Below are experts of layer 2 (counted from 0) of a mixture-of-experts language model. Rows are named router (the router's row for the expert), up (a neuron's input weights, with its number) and show model dimensions 0-127. Each number is 128 + 32 x the weight over its row's rms, rounded and kept within 0 to 255. Numbers have three digits each.
After each expert's rows: "mostly gets" lists some tokens that are sent to it at least half of the time; "gets" lists some tokens that make up at least twice as much of what it gets as of all text. This comes from a sample of Wikipedia text that the model never trained on. Tokens count by the router's weight.

# expert 37
router:100035132164150131137169165111102164128199112145089173137136092067223159122104141105184103096134165132084109151093094136087112104101175152124129114160114158166109133134105065115141164177163115081118144097123149105100125106139123096106170182117126174169132090171124098216124131127115139157078142151130154108117058165140121116132151150130161090135139111153099149159195173077133150116109
up0:067159104100103111154185149099124121112160126102128191137111144155122132094114132144185064136140093135082138098048097151043111091110078095096163162080149091076183134116136092124158117100144123150120106079126079140088115129130111090125159140118127170114095127126168122155131145119105176106073141149147211127092130151097106115193115048125113109111124062162094115140090157071119103098111
up1:115111166115074190090094138070136147136201145154139110130153134100129160154115169118142145113112164140161105195073082130129138080114132128122055134163134166096117064146090125107150149234115072122150170112163103113091132125088113160093103167107170139069156142135119099131140111081119145091127119148118107179149154105089124165130122150083174117115116093069102127081201182160125116166149
up2:152068114149121129088192164138126140130157087118065128118132078136172123101162188166128112122129108131121085139131152103108152151096157115152057123202149137125111127136145090111164154127215117122073096194089141122126095150148107145078103139177107117064123115154122144092086145103145086136138156174153063115080147170106084088143094168093127102145146111192056126095172134164135155132178
mostly gets: " May", " Mc", " Sa", " Sam", " Az", " Gar"
gets: " ", "ar", "a", "u", " May", "ak"

# expert 9
router:116087135145165100164184150086091124150169156165096148153138098096144131131096117129150158070116176181120127148072049173111105089114175145141064077158108151160058127128110094109147140152129124134115092124160183092139145099136174063145176145138150162163114097127146061159115149167109201172073095118128147117124093168122119157148128187130156110148149101187193119158138155112144115083138
up0:236122198185160153121145166123148138120167104090157136186161123158192139137094156123183163098134152140098119230138110103215181101167156110136161164140127067116111139146130169144137161107123188135084155108147096106115143154124151103122119150116139158154118109119113120156130163096136120163083102139116120143159123139112140085099162122107167088131168090222126134115112140072132101124103
up1:118096117172177132098170172115109160130193121195154119090161150116091152201112097134110123122101129138109180169150111076060123089156116160173146128136138157106089117069150092090110143138125126150130085145140198127127175083176169130160155077136175169102112112116149155181091117147120185190160101118088144152193128136145096134152137116138139120132172153172175071159184108155167125149089
up2:157117120168164092181143108126108173126136157117131156102178131181086117150104127132203109129110196210100176115104078121099098125140143124128098103117144121062109201113132168153181149183107140155162131096089197136131154195106117124164156120101164093133108069092158116113114109125149147088084133208094116120126117072136126158151125105192143127139139122137151101162176182117121191118148
mostly gets: ".", ").", " John", " .", "\".", ".\""
gets: ".", ",", ").", " L", " and", "el"

# expert 11
router:090109124131149131156165158054101140175153202188124135151191089124126152107107120128166178108121155166115120116077128150115081129099142164141065078161088150128088117180076119173149138162168100067075102097166193121106112111194132104153163180146152132111085072108103100158105091091117145141113122123148138103121126153146132107145122118145160091105149110169195154138149213086099110132138
up0:147142127145084110118139069135059216152140138178122151118134158174131150112176186133096062092118121138133133140121127182061082136089152145124145091120067156146096090119083126087147166141175068068090145129071128104165052139120136151085068154159150120113096162124173111103110102147163165095186134069136128166113163157135124050135158128089137126148102116133112121127144101151116113139106
up1:135172105099128158058111087122133120115129125134113130129116113118214143176204093108172132125121100051138198138124153133111156209126096150141134153146117153093163170143180120158102136167143158161124110116095082100132091196149154145191095140108153146186124086181101103144082115113147172055124124146146139082099158093124094086085171147108164130106097125180161109120136093107175156114110
up2:104132164161133107084126125080130151093121170175163124171150067046124141123112162206132137112142145135096129070150107096098127121101064167112074122184124182151118160177192112087074124143116123145133106085086170095074168131145079114125088140127099090083122086151108183129120103140127131067174121142162160140117133092052139160109075141143151183148111115113158170164131117119090140153113
mostly gets: " of", " by", " that", " from", " the", " with"
gets: " of", " the", ",", " by", " to", " in"

# expert 17
router:128091126157129153168133150123110086124141151157123152157176083064154152109163078137158133090140062202090101075136085141143138124112153125117081114171108140119103121190060063120131113100161105098052110108135187106103128048127115058103119130152153100147092101074104123165112090092114168167088155141158144132161115151108109117181101106160122104111201128145162176139151143122136147106078
up0:200084144090126097113121181128112120206118129119082122188171066102089157143187109164129189052132079150073125122172136127089167157079095100113085131168193145141137093185104135144099099148151105131112138106122126123129058155136116140177139158099102115112093101112127146107140110095105101084141134172188137118142170078073076165155129161158141124105165106114108166103118159115111162133101
up1:124084166138137096129153053171138124099204137079156125117134129100165127059129149194145068166156155143122172145135139146112106102122118123096154156171091170137157132167054144154112175081090124112082126137142161078126129066135115145101153112114113133125079095164089067112133123132123088139120173194152185172108121146145084146147147104143151141084174121051171159182131117126104082089123
up2:098129149123129100213109125153088064169091097119144163119104081073107148127120071109155109150157134143161154072111085200088090139104141110073060077106097188153141116241080091086138117176098122117094106142135136142100113137159123115086159082169134141104146133101143141066111120127161164172205166098129134109113114102118155133147116082142121100134138136123086165131139111126092139125098
mostly gets: " res", " due", "ped", " ins", " reported", " sent"
gets: "ed", "ing", "e", "c", "s", " a"

# expert 14
router:113094135128137124134132155113063176096165157201117159163154082108162100110114052081150114093121144173079097111088128172080092126127144138094100111157095132147066063180102077051140199172176116091139109084137149112115137097137139108107111118153120185115145128175086125114133094155124177122081134153170160129194106169148110107170129158165161123098187111161111114144125144134156132098160
up0:112165127097082130115181138163102133153148138155181104143173171201138143150150068173157063104183136125106182137111141123087066116156138114129152103193151149104177117133121159115159162128178135102175133098134140133048130132153067121111163144143103115087131118079128102137127121143109111088132128129113175157126169198107135120108136240121136055072138103143104133100118150113156170141172
up1:151094101164121110075154128142137134127116163175116084067134114109147077117088195093110124070100117124130134096095125059135143131125100169124086122179206074152065101147161086151147190139158066093124116126120117090103175125187154138119146110109134201080151075120111114096121134113145092113110123107159105153125166094169128120133126184158051116130128190198119140155122173112152138119160
up2:080087126115117122074114122133097123091120119188112150148113179127131112149135098121145130122058088201092056137146106150097156156153123141099113101085134121076191076096184109148131173168195158100140133112183110089085097161154088071135147153117137153110134070113102159138054128142154131113096108182090096116118158132121133106193098167121140186090145166164129109114179166082124095113149
mostly gets: " can", " not", " would", " could", " will", " may"
gets: " ", "en", " to", "1", " not", " are"

# expert 28
router:101104113158117130115161134109159106125147145209110164109173113123147134110126069164114176059165136158090077121077060114126130092086145175110157129168102161093076097149059109169117172155137113123105139138165160136127112109159133097130140149153102117181089117146106094169122113120148146174066110159184186092127102189195133118130090152138139144092189103170129139178121152087125078068142
up0:129156092187170120195147097083081128110122128109141182088086108143159140170136102187066121121121160090078167132094104069111119107163142129156110140140102148121101140112110107116157130126172061111095133193106166062121141193190122089119085097146135151083113174091120169127182091112166071153127102118092113117116121157173074139118056125104131049099120154127136132126146101095147119157151
up1:106095110097157151116106126142152185155193119125190165109152114232123125148182119159126169104086172091107094126134099092092172137105171198120127104108156156121095143139086122118066111188105162093198151121112152127114113135127097106110062169134132109145114133076140114167140129124104118140123074164176125175094129070115145149080117153190136139169104078136111133131107138053132171117086
up2:095078114063110098131129140067174127165165144113129181118135119150103071123121107116146120094086162134090155127115052074166108127123109105130118167151120150119129131097069084143145140115086146083074211146104113117172132123143115079106196149161086180091121165125114146156140185101126096133143169149099133160123064161151101173174104118094101150075106100116107218102137083112133156160104
mostly gets: "rd", "=", "berg", "d", "nd", "ig"
gets: "b", "d", "n", "th", "r", "st"

# expert 32
router:114125124136169096154130126091144110157147187151145153171176119087151116118120078130177180114174103174109083119089089122091112104140189154159085137167129134132084031147040123114163170155159083098080100159165150140137152103128135095183134147112117137153113101097131124163119129118123183146082126167136151117135107147201120082156130106137205109109203127147166135157138144097128134052122
up0:088088135170151176044143082147124118092095145146188124180156114128134155149099088142158094198148078118137142120152156107119141139071182090111132109118142130124107139159072178103130111108159120093107114162104167095099155134104160148126122157165178119102128165137183121173087101095130163197132163143104181123127146127143103078104092112124110123115194130184140079199192129127082163077160
up1:078121151060137066147133161102135087178136165151129161145129087109123155086162082133230141184110088116137079155108165087130151086118108160106156110099111119138057126115128161123114151135181154151123189174136131095113051137079088119104141141076103152119145098124131193123154123135135127095061140136076160089124139137167149120144121099106194105191126085182158122122140092125084139136129
up2:188119176094074110098135115096103114085083162160145100133124155108160101053131107106142138123150127231156065080053168151118122099134098119119125108193120145115139185082073117137089144075074159146120140130124098066142117131136148124154126146102115124141127093128094115157168107132121114187113149107125163127139144129123106149154148100166095118148161168143187119145075127079043128059152
mostly gets: "ated", " made", " used", " known", " new", " released"
gets: "ing", "ed", "ated", "ate", "s", "able"

# expert 31
router:132087102170134128165124160116117121145135128142081154144237075134154111097064091180129156069098117155093134126125138122101117108096148160130117141161099163154089115139082119161112147144126117117082127126152182102177161117160127083113163168131091078178113069122121069167132162115113145165074128140170134134141071180157120115152108139135159069091180103200163178169151160077097125112093
up0:095132090186122120146160150133140180147152112188138139194179076101154119110132181181159113166132162094135158086164102136155067135188133146150082107102134110189184148196130132112132110123093128120127087119088167109133055110183083166148177127125113109163083129170134096134210147076127158200121192174103122130100141134184132136101153122107132157113110125146104135144102129130106154166149
up1:143061147141110120127099177097148094141082124147097163104155094165200129136127152063090103125197135124133165172096140159149122103194174042073104150165174088142100044106109101126135126121094126145143122111141151149090188108116160118134149128168137082160146145155091104078171145109141172134086148154102090130151086169182138116171136183101159074120133122111129139115099194137165122139131
up2:153122084135106175128143191136171121128137151117119165099049099172126170108095109165144130150141184103136169184113134067143129084093116094117149163141111211188138120177051114184094172086142106134082161100138068121137106083159147083076124137134065128140117127132126154117185116121123111150146169107136099093149092146163118172155114095155168119132140147206095121152108113066102105125114
mostly gets: " post", " century", "ction", "present", "esc", " label"
gets: "0", "2", "1", "8", "7", "6"

# expert 3
router:040085095133187158127183154073037124142185165154085154180144119112173152124113103141173128074155118143077114142085103141081062094077144185133095118155090129162102085168092094117133180117137076073129142158149179160122103121165139133122148139156138126140114094147159113116102120102100151143063117136122117063138109152121093131136102179104142105140139094175122132157173169110158138126104
up0:109097072148113150118117127067105087158193094114140124165128117131082090134090100135152163135200064124081177064104079110154110130116118112144098143092160109176138105166056061078125126168128130160087106101099068136152132133073149149125110151162161091193137101063142139115159147082143130149164111093144097133117158121126072110198125137091122140132162110169104082125114155184100121125092
up1:037160080156086106158115088097102068168093123137136159101185108164179124118164144111206146099176115113120092123103131126110151139116197130113104143147112121163147145134112168126200151074135126118149110162176142158092037129204137142172166123130108125057137072131180139123151163069121105166130124118126160102107126095148112181140122139133159095153091110145109109153128106108188135145161
up2:110104164173144133147123150092106068146209114145111143176084139170082091185138133112123152153125171161112079204085080142114117113136193136149111097112143098147097113093132163097150196128110134112137119110122145142155150118158113119128100046122174167115070152112129132082060138162113090182070082124151127092119155172158109155120128147127109193139080131106146090160122174138178191107125
mostly gets: "|", " Mar", " William", " Car", " They", " Luc"
gets: "|", "-", " The", " the", "The", " Mar"

# expert 24
router:134102099155173186143161182123123166144144146133082172141145073129166125068084083165170096116209127171082133123108095164108093085118165153146123134145076176136110120141039076144137179140137133087076104125115198136150110126191137096117134131154153143165135086142089090151105141117138122141083122169177091138128105203146113103154138114138153052093117116144086142133134152089091158147121
up0:179116178125134228127123166160172092165118105174134152149104112074120121125080074149194097123144150182096146100098086099111100180131149124092128091109146161170182132139080122151069174104117140114154158138119164104103105063178096154116151059159135125171135113109053106113168135133111074172145112109100127146142126119106111154146151103146184137125101128103140115106206141108160184111118
up1:141095047093187124163144181112153100141100078112129177068119106084147140100068120136136144144178157093129153092114152111156119144054171155112094117135161112179127141123082080103037104138122132136159125152093135150100158150128135132175144148121082109215149124143116144068098147130060115101084110147106112145162136100134143101142126169146180069151075138199091142119097114149138095115147
up2:072107144127156135116227154118137116067155100091158120139108133059170145160111109117148137127120117109139130138129121080059078162178126075163115149136183089114115101085085128074087163214124164128133113089132140144126112113186159096100152180144117152139106113060117164129108159111174132165115118109131159193061145160093084087125132094177093096088110100156160118113138144096166134137109
mostly gets: " York", "°", " km", " ft", " mi", " Don"
gets: "°", ")", "1", "–", "th", "′"

# expert 13
router:123097098174154127151117189091087159134187144174110148147213102110146103111113104092129100076152126129120085121094116154069112081120155129100056118198058241160104117148110123096134153186132112088121109092126129126125108099166131146143152122156129129144124083153114080134090101115100124137111092112162121128169123199167136158146122140205180092138136113172116134121153189118153129094118
up0:049138138133150157111122136127145169149169118156169128233157126129147108150121147129128176137130176118104141106056150133109114098144097118171060145145040149077193116132102167125117128065112094121141155129107091100157049143159109147123166160174106093137080123149072143162159127102175139138090116116152191111149150150105203092152159122152153148094103154145126148124077140087094138116132
up1:150091099120157131162082170183114135126125122136145125173211136101152118147123078127130135157101107162153115123143097150130153113119134113129121103088093162174125126137187089032147174189134168125110090089173100075090040137122139094101189152167118209172135112131128109101168088160080148135130095108096122134098160102136175131145121135134148093191100155160110066131123192117141094138148
up2:144107170086127125158079171129141129122103137197201166134146112138085177098129116087178092112111106051136093118113140131145155089130147109019158171106121172147151088153110154156158150121179143065109183088116082050089091083135122121121108077104173111179131132158127123130112137179090129163107111115083147129113104166140124128182144117136148145090120123188142121176149159128152147171107
mostly gets: " al", " up", " r", " north", " south", " Sal"
gets: ",", " in", " up", "),", "ul", "3"

# expert 18
router:099101092162162114168216183102069106128142170142071149165148074120147144118116111129187145097163135142119142112087118151149095069107191163115078079159087152164092125151111084142155157149147132127098070159148159106139118137154128082141148151145123147157134070124153074194085102145088130201086108124136123117153091175117108164137129159133144105132156100166183103131196150135154070098146
up0:103172119161145141136181098129099129144129131163089144137182061126118144177119150162169160157170088087148155073087110128148096090104192105092093176105091089136117179153104098157126169157170175100167102161092098198153128184104119085166088140132119060111038104086133107151119182126118134131131085121124119140103186093129144142179137150120114149107166166143121088126090172146139086134155
up1:148146122121068126109128111111110129130128103155140076069177166109168154126141083080081164094167148089164130124123151149161158103102118145103133097148106167156127102090157094116116145158100146134092168085122103122116118121100077178152186118148042170164133120131084068096122137175140134152106092148084143126122067120126179088159189149172116096057146132107162125055154154202189094124137
up2:138122096213152118126180151139095127167111151153147106127151072148152085115113086109107124177119099074126152101138097120135075086161170166163145152098120147121135132129131091094125141165136108151163146088129176142143235098145091176075132118136176098164111110153111085184085077091153164167186141148092082155150115124107103098182123139145094136088156095121164114162224118147141129159106
mostly gets: ".", " it", ").", " there", " .", ".\""
gets: ".", " the", " it", " The", ").", " It"

# expert 2
router:087114106154138106149170153054083135177167194148135150139145068079124136087091117096133163106119126152123084111097096121138129110077132150139091060186119153155074121196065101117141150182176137064125124144167142145122138091172125104178127164150136107126118099135111091181118106130106152131122121137143111112124102166150094132183111149146170083087220083173157186147180161118131110126135
up0:107103103120108144128154064101050101177140164124116143129112121143143148076183116134165131089099115168082082077160092101227171130116139209101122046148096111162131145109153116136127039157128144151073124144131182174133080132074146124128114124122120122074127155096125145202141087111159145101151116122131133118147131115142141145138090149099139135132186088107177146073143161116136141086164
up1:122128150112102131181143158086100130148218129153171122188099078094103105138094118115125116136133132194171120132154083101067078121094119121112088080124160116146149152145126096108159162188078167095111150078154120098154116099105126047119140118102112135111136119101160147138133164140135089150140158091177135201057097095102139118130078072179130105060153088138172147128099104126101186125172
up2:126091119113082069136110038177076205108164166099121142162101123041175123099104134111099139133087160082153158175101139127166153153148171097187085111154125143152126108178153141109159124161097133156154127124112127165090146179146103077159166157116084129088134095120133123090146144176107143153130149162093198139097137156122147088113137086157147171128184108169181093154105170134122121142171
mostly gets: " in", " for", " to", " at", " on", " of"
gets: " in", " of", " to", " for", " on", " at"

# expert 5
router:071089103180145146170158151112084155139196210157136163141167083049162120112132117120140160086156142143111102091111120186142113094074172121122089067145080151142103085140093105160158129147151122061143126143129150113117132127172124072162123165123164155165119123149092115132110110110124148155123129143167125055127072136126067137128141122121198109137170102188120162172146182066155103130124
up0:134102111146120148112112082144124128113087183112109122164117113115093146143080111163158156106081125166078127174113102176124131124120182076063127101126141112101241154135046166179167104150128167136162078106156088197161160188118115097150092138100131134118148111159124131156128093122107099115141133165184141111107110091116083176157080123092116138161178125178121052136156145157109120120177
up1:082141141255109066102126164119142141141096143091132172127102114142202117174107149166152128168138134175157070119134093149145153152126121114099061138117104163104119174129113145136057152148093180164110147141154152186112117117135112126160120070101140176113169114094104116132145125091086132129104151119127126112137161220065147131154153180108119155179156135117108138162069127104104150092165
up2:147089111066142174127126138128101076127163146149152173125181179136106113080130146132165082145029130044106108032197161150080112127115074163116102153145046167115158083145105160149135160154157141134139099130096159137114118132165123129112061168176104168138113161107143118103171101118099139067142093113124118070135131111142117149179157094137136091112090116108120124128097143121139142170129
mostly gets: "1", "2", "9", "0", "3"
gets: "1", "2", "0", "9", " ", "3"

# expert 25
router:105098107181122107124173138107094117138163137169075159162159102077195131065099115122105111104133169130121077136122102125106155086109169174139099074158059184143147114171109144136186157175163091122124136110142137126147163154178155070136181218121107110128075120142150101194081126121145171177107087136192134071131087143142130104119129177138151084126137116146121111145127188081112137126138
up0:115175088148159094082146087080187088152175205139108190137154127150177116152113173145118148110110171123138149125143130154108125126116186160104138144149117130152077151114110147077066093157167093116156147124119103160158139196149168140114086177130144081104154143167171089153136154144155143101087134082112093102144123132132198108124135145059111103118204117152094118147075177196156179124128
up1:178195153110136101170135165132162116145117138142111132119136083171175173137147132114178109138152137160093104081071110132135142154084166169153117167146160146089115144124150199144111123129159124118141123097104171105188180129141126123099208240090133093135103112134097110110140163144115119137097124136149155083113091107125121089095110203092073105105064080175072141145135116071140130084103
up2:156154130183151165174163136169110139153144123130143087105208162085140137079104098088171133130126123158184090113095135137105113121153173108150114059158108075122160124140084125183108166110093152134125132143105143053153104147092105091108154155126153094157096063137141200153145171147125129211151077140162045162098111104147138149159068112136131179112075148146153110126147143168097154153124
mostly gets: " Ch", " J", " G", "j", "th", "ang"
gets: "g", "h", "th", " B", "j", " G"

# expert 45
router:074073142080125106151148165116082139118154135144125185187153101143166164072062045089146161098147079173098149120113123159125099105121126126102124132140143174141126089155129118116155180136131104058081109134153116089090094122146126063146186138068083143128158096125103068135091160092100129175122107150099168137132132156120096134165140123144176084124155116194154137190170172098134113082115
up0:074072104157130120131133146139135121109146162120078137165064127178157173123099098137116127095166154118153125138074115193217109107144128143136161145140139159208130067181153159107123118131144134062089150149102149079212086133204101134131135123105125157112178037171137108150124094119136135103121127132066089128182115082072128136160160105111171123146128082141139133137138132137147163150142
up1:209135124102178129103172118125120130141095143141136120161121174068099116039130128087173172065128109187079127129129103155115078092131098047054121131136124147139091125172133081103097104104097094107123121121110152059125166094116128057152168082149105102188167112120087106079097113106138127098050120107119138143116122127102160167134112157141144121123127157177185127092132096124143120117166
up2:096081059160121128121175079100125144126176110167070176171172114110131107137141072144146099112168124148152168156155061107097086133186133132162163112149161119129101143156152137164104140116099121125166113091119142111107141098201155085125107096121070164078125143075079136114124180153089146141111150133158163107136175089153211125173150182148104198150115151157166180133160119135097076110130
mostly gets: "ush", " hard", "ง", "unt", "ighter", "alk"
gets: " ", "ly", "er", "ol", "ers", "\""

# expert 7
router:127106113140168155138136148111139122121162153192095125134153007092181140132147064120111139091169128143092101089105098174125112108108208127120121122173080184167111092122069105119128123156161124098091117102142133141129070070136142113137129128161144120165116117119090110136093115139055202119093143171172165111127093145125108152151111159159172134110221069189103160124142137143119120130131
up0:096115144149178090122158121153100154130163206088090121126095134106091088139157112151058151096141164127104126135181062170168142160152169181141093144159078155180117070139102155075149147165157105112097079111139116119100095102128115118140131088117113139083132125102095113103086084184078092091113105148110157113133141128151114140064060135123159184085149078166079130156089123121099154122199
up1:135107113102150160125152146162185115084130194177169126077196149047110108130116100140096131099137174133144110143140094170154114107130184126155135135093079104124111160114051111128157121117156193147150143132108118163093089119131107070156116131139081196053111162122126171171153142102111119093099138097153133127120105127118128085133104136094111160053196092085141124191162115136081191116146
up2:111098172091129099124114151155111138143175121157174111175216100092125128105154115163130125145148153110177155102127063178099153137155104119171130106168133136117128125160102205129081084111125082048087137098135129114111116076188166102135051091136177090164118082155141132120133100123135186121103081108162121212161158141103122103150063155128156126121192122141118139102114104129193110122131
mostly gets: " =", "=", "|---|---|---|---|---|", " −", "|---|---|---|---|", " Apps"
gets: " ", "2", " is", "1", " =", "es"

# expert 35
router:104065115134130118154131191125100117138143158147089158138189053098166103114086082137132134044149091147091119136095126167114101104086140134120097126168100163102092093138098112142128138135129097073110107147158161141150145146170148057131149180132112119179094092126112080146144105118097157162069100152183128118122087214133066104150148142131162054133163089174134139184155167090124126095108
up0:078117100070152183145147135168188049102140148093123165131149104160143080119107159162113191111075136128183130078189144112143168115177103118146134051141141136126127155187116136126081112170125122159128055088163173124111122129114126108132118161106108102107066123096096087185194097128126140129115112217124090141123146109135106125136152112143109109111142103168184110087086076102099128118097
up1:112113134099124084122115158122101119143080183081102181150105099102146121116128120116146059104121086072123107133117101115161185097083146086100103101183132155155130059139082193097076109144111103129138132176152134108134079178083121125108140127181096111119110166179089105167149068111074101137089167118145129161093116144151134129141124147124201091151145080065099062142166087136106110102195
up2:119097102200161102093200082136075123157141091140131119117136111161101114136040093172154098081078143066095134197140104142128111193119135143118196183086128082168144147170118198078133126200138101114119130113184180110112138114157133167096121138108104129110107112095212104132130133128122127142125113062088125112110101113145187087138113143094135144135093141116160113148106104135089125123160
mostly gets: "9", "8", "7", "0", "6", "5"
gets: "0", "9", "8", "1", "4", "5"

# expert 20
router:123090091151139135112141143119113148159133132212111203154171107079178123118146074110135136083113103134109098157123105154120125120113168153105096122144134130108079073134080109157139180171162117105131101174140158141199139155146159087198132173132143115157098144137092084190072123177096170151080081172152187058151096167139136084153146164151145127076159130175142144153136166104150136085146
up0:114136102159166077121120116060185125105147098156141143152097094078169111215166166120153140114152100117161130113084144218159130123095117130192106180096083099136101113161077098068119164130121122110086074106114059112122096145147139123119141160156116146187125183121068130127100127116115134136129123105103186121082089175144177116193153083132130155131160151135126070095070134145159138114129
up1:112129138097101150093177121111107130114109139150084154164151166102120116070155093073118151166102120124096096112138077132114134133113126145124141146110131105118090114124076162117079138156146143126114194178097054117138146094164119117129098172114159113192219223168103029132129099155107162137195106127133120132144135181136172081180115143133133177092166096112153162128177127112179130163134
up2:132142207137141121153112171186130130154133180157185074113119133113118182172080119148135107123119166136132072107127114133106120092117103119098094161057147129084084082070129118129118150142195150140120126100149117152114136150134130126113152119090140131088073101154106161205113137204138166091123117149172081108163046150144113133116086150070074152133136078200173122166130144108091153101092
mostly gets: "ta", "za", "ini", "berg", "ional", "ville"
gets: "a", "al", "an", "i", "ia", "o"

# expert 29
router:111125146158154122143156201060137135100172153159115148148145105098135159059073053092150132098159157174085098126148067143146136104121223117147102094188105170131107118129098122115162113158140112129115106141150118141136106136169090099123137155104128151169065108074150102155112101135087150129113115142138146074193105125182124160207125145136154082158158079189132152189123148116149139103090
up0:152134120182149146147104173093103138106119108092117123136164122163126090136057102116178102124149129128119161153171057157143086137124117170164162102136075144113104129097169096084133113156087094093094162186164156124131171128191072169114140114138129068171145116152125130093110101104132046144121153154134127165159073161110111158186127121139156107208086152122100187209149185138142156156133
up1:123170101147121077070147148110118151141147117151128146106116137141090109148073097124108157100124136149131122130170107197083031149157163166097144134159107116053144172137160109084130141198067135105098111159126117109174124086159091133087140150128141118192121088105148118099115153107169142145201076112125150177170116040096117091158112098157131120192158115133182134145146178122080103110146
up2:132163135164123111201205166129081089114119165115163153113093047149155145065099059107167088164186147140151168173177104121124136122128142088177134073138078147164117094201117083115090108134086092138099134097155180141122139113126102091099123139163107150149146107103145110159160105088131143113101166138133105161171129152139131145168154115114170098162112095127129143118050117087091181142081
mostly gets: "est", " one", " made", " part", " st", " —;"
gets: " |", " as", "est", " was", " \"", " a"

# expert 0
router:106119104175130131167155160120092129162153126156071161135178052083145110126112116124195117099145096151089120154084134175112097118121211138129128091141111201138119092173084113141117136155115107111090111138146142117154137145155131107138141141106117105194083105156112098134157080099059184184076126156170179099116080202145062107185126149105160076113167123158138128181140151091138135113137
up0:135086141176100195141040147144089112135106122116125129178102125156173128046102175052138173107158163131113178082106130114110133097144130056075080083097075093112079150160107088122142137126086101114098151105125116141119156108041159107139105145146166166145123121104103119094140104116144088133134190137181127121122133181130080139203160097125122120102123131137148109090169113094123090128095
up1:090138121160147128140180141109133152051151053142121124112134087072162141090110179153132113146109134130131100128165110183135129126147141102103183091119189140171138166135119144175158080113089126090133137147083164113176197151091128109169113178094131092173097157158132077094111193127102140143154095140167148079173072164118150133096085156120160145127161092121107092190178187074137140090149
up2:109146188068125125094130075096165173110120143171137131128143143094053157129164107087117162104100132164140072181120178130113137151142154112165087143099156123053121092115135103138192133164142149166106149132211154120186147149155153099120126106112135079133098189088155117163141161143151179156122155144124174114130138124138097084104145070082128174048140164181176105147151145111132184159137
mostly gets: "D", "N", "E", "J", "H", "K"
gets: "5", "2", "4", "0", "3", "N"

# expert 42
router:100117140149170125181161169108104141122140193185113179177175101112132135101104077122188158067132119145087068125106101159115137094096174124110094107162126165181083127131115082142119190158128107104076084111199168100150121118172097113122150173143121156141106148156130124147080124137107137167074111115148158128149132168116105131158083177149172112132145160178182159145191191107114169083155
up0:080116199173103095111081145180134157159119171035145142149171160126163153161121155150080155103160136151130124142135064104151101135123149090161123111106167171087168110167124111206076145081166144141084110144151154070074115103136122138104117122127098131134161114157143118155134139097172153184071073124097094093110115112135047105111119165104065124080116145163129136165166103122113158163123
up1:132134116187136125121197168086083105108197124132117111090075096134138133135120120101187083129118130152095106164107097136159097141135159093134124103082142095204114086157128124149054152126184088060094111112119160131129063148104149173165113121069155180110131151153143141137135096087131074141129147138120082081142165087161090116115157094071176187154084142180150109135085129145091174115150
up2:099175138102083102216100150139139133128200096211095134136148109072110128143097070092123104158065107132110099069119113135174152113037126083158110130161086137111182155108205107106135166109126104128084183118134159103115135132149124162123134173118102150123148122122065134141097121179121152131132139179105096099121129125091113152139155115116105069079165153104097094079121182143142178107134
mostly gets: " and", " that", " he", " who", " which", " but"
gets: ",", " and", " that", ".", " he", " He"

# expert 44
router:095124119139132138180130176119074134162159146174149148144205113117148097073084115089160106084154145135064119070107105160088118095138117206123111104185128141182077076114116128094164135131115090110148135117132133109154146106152111087126164158101114133187103078093096128124102109149133113171094078161156191147135055158183130159162156119113171078143164061144168150157126169092134139099104
up0:157068186118142133133108118147057140148129113148126097136120093128174127108134127093124144108120105171148104121135166102084099114119110140129052074194178152088115065080118099150164159167125060105135194107182132175143166087124092135130118164109133144119110103143111109134105124175113075156073117170136113137139161106130078081050108115112176137120102120084118133078116107190160135206080
up1:156088124151152097078122158083077157118123088181172092133175167141175107146119125162125098110096135102062122132130145185174097133114103197170105132171136148196080101145146131124159138137113102143156132099145168128162135096170088087100193097126133124134116099125147161142141113130162167252094082037116167177124079132132127124082118119156140130158128117103126097120095143117129133118069
up2:072147061112063159097146112165118145173095163105104129108166107182110097085060137096129113170082140193137142068132071113148143140166155181116119081129115147193137103097118131171140126180100127081110133143134181100183103071131121081101168176070132130168128112090149125098109165094180117104136149116181112115060130117188099131150138159137096091111136090133108098132110126164089130105107
mostly gets: "'", " second", " final", " Best", " his", " first"
gets: "0", "'", "s", " his", "ing", " first"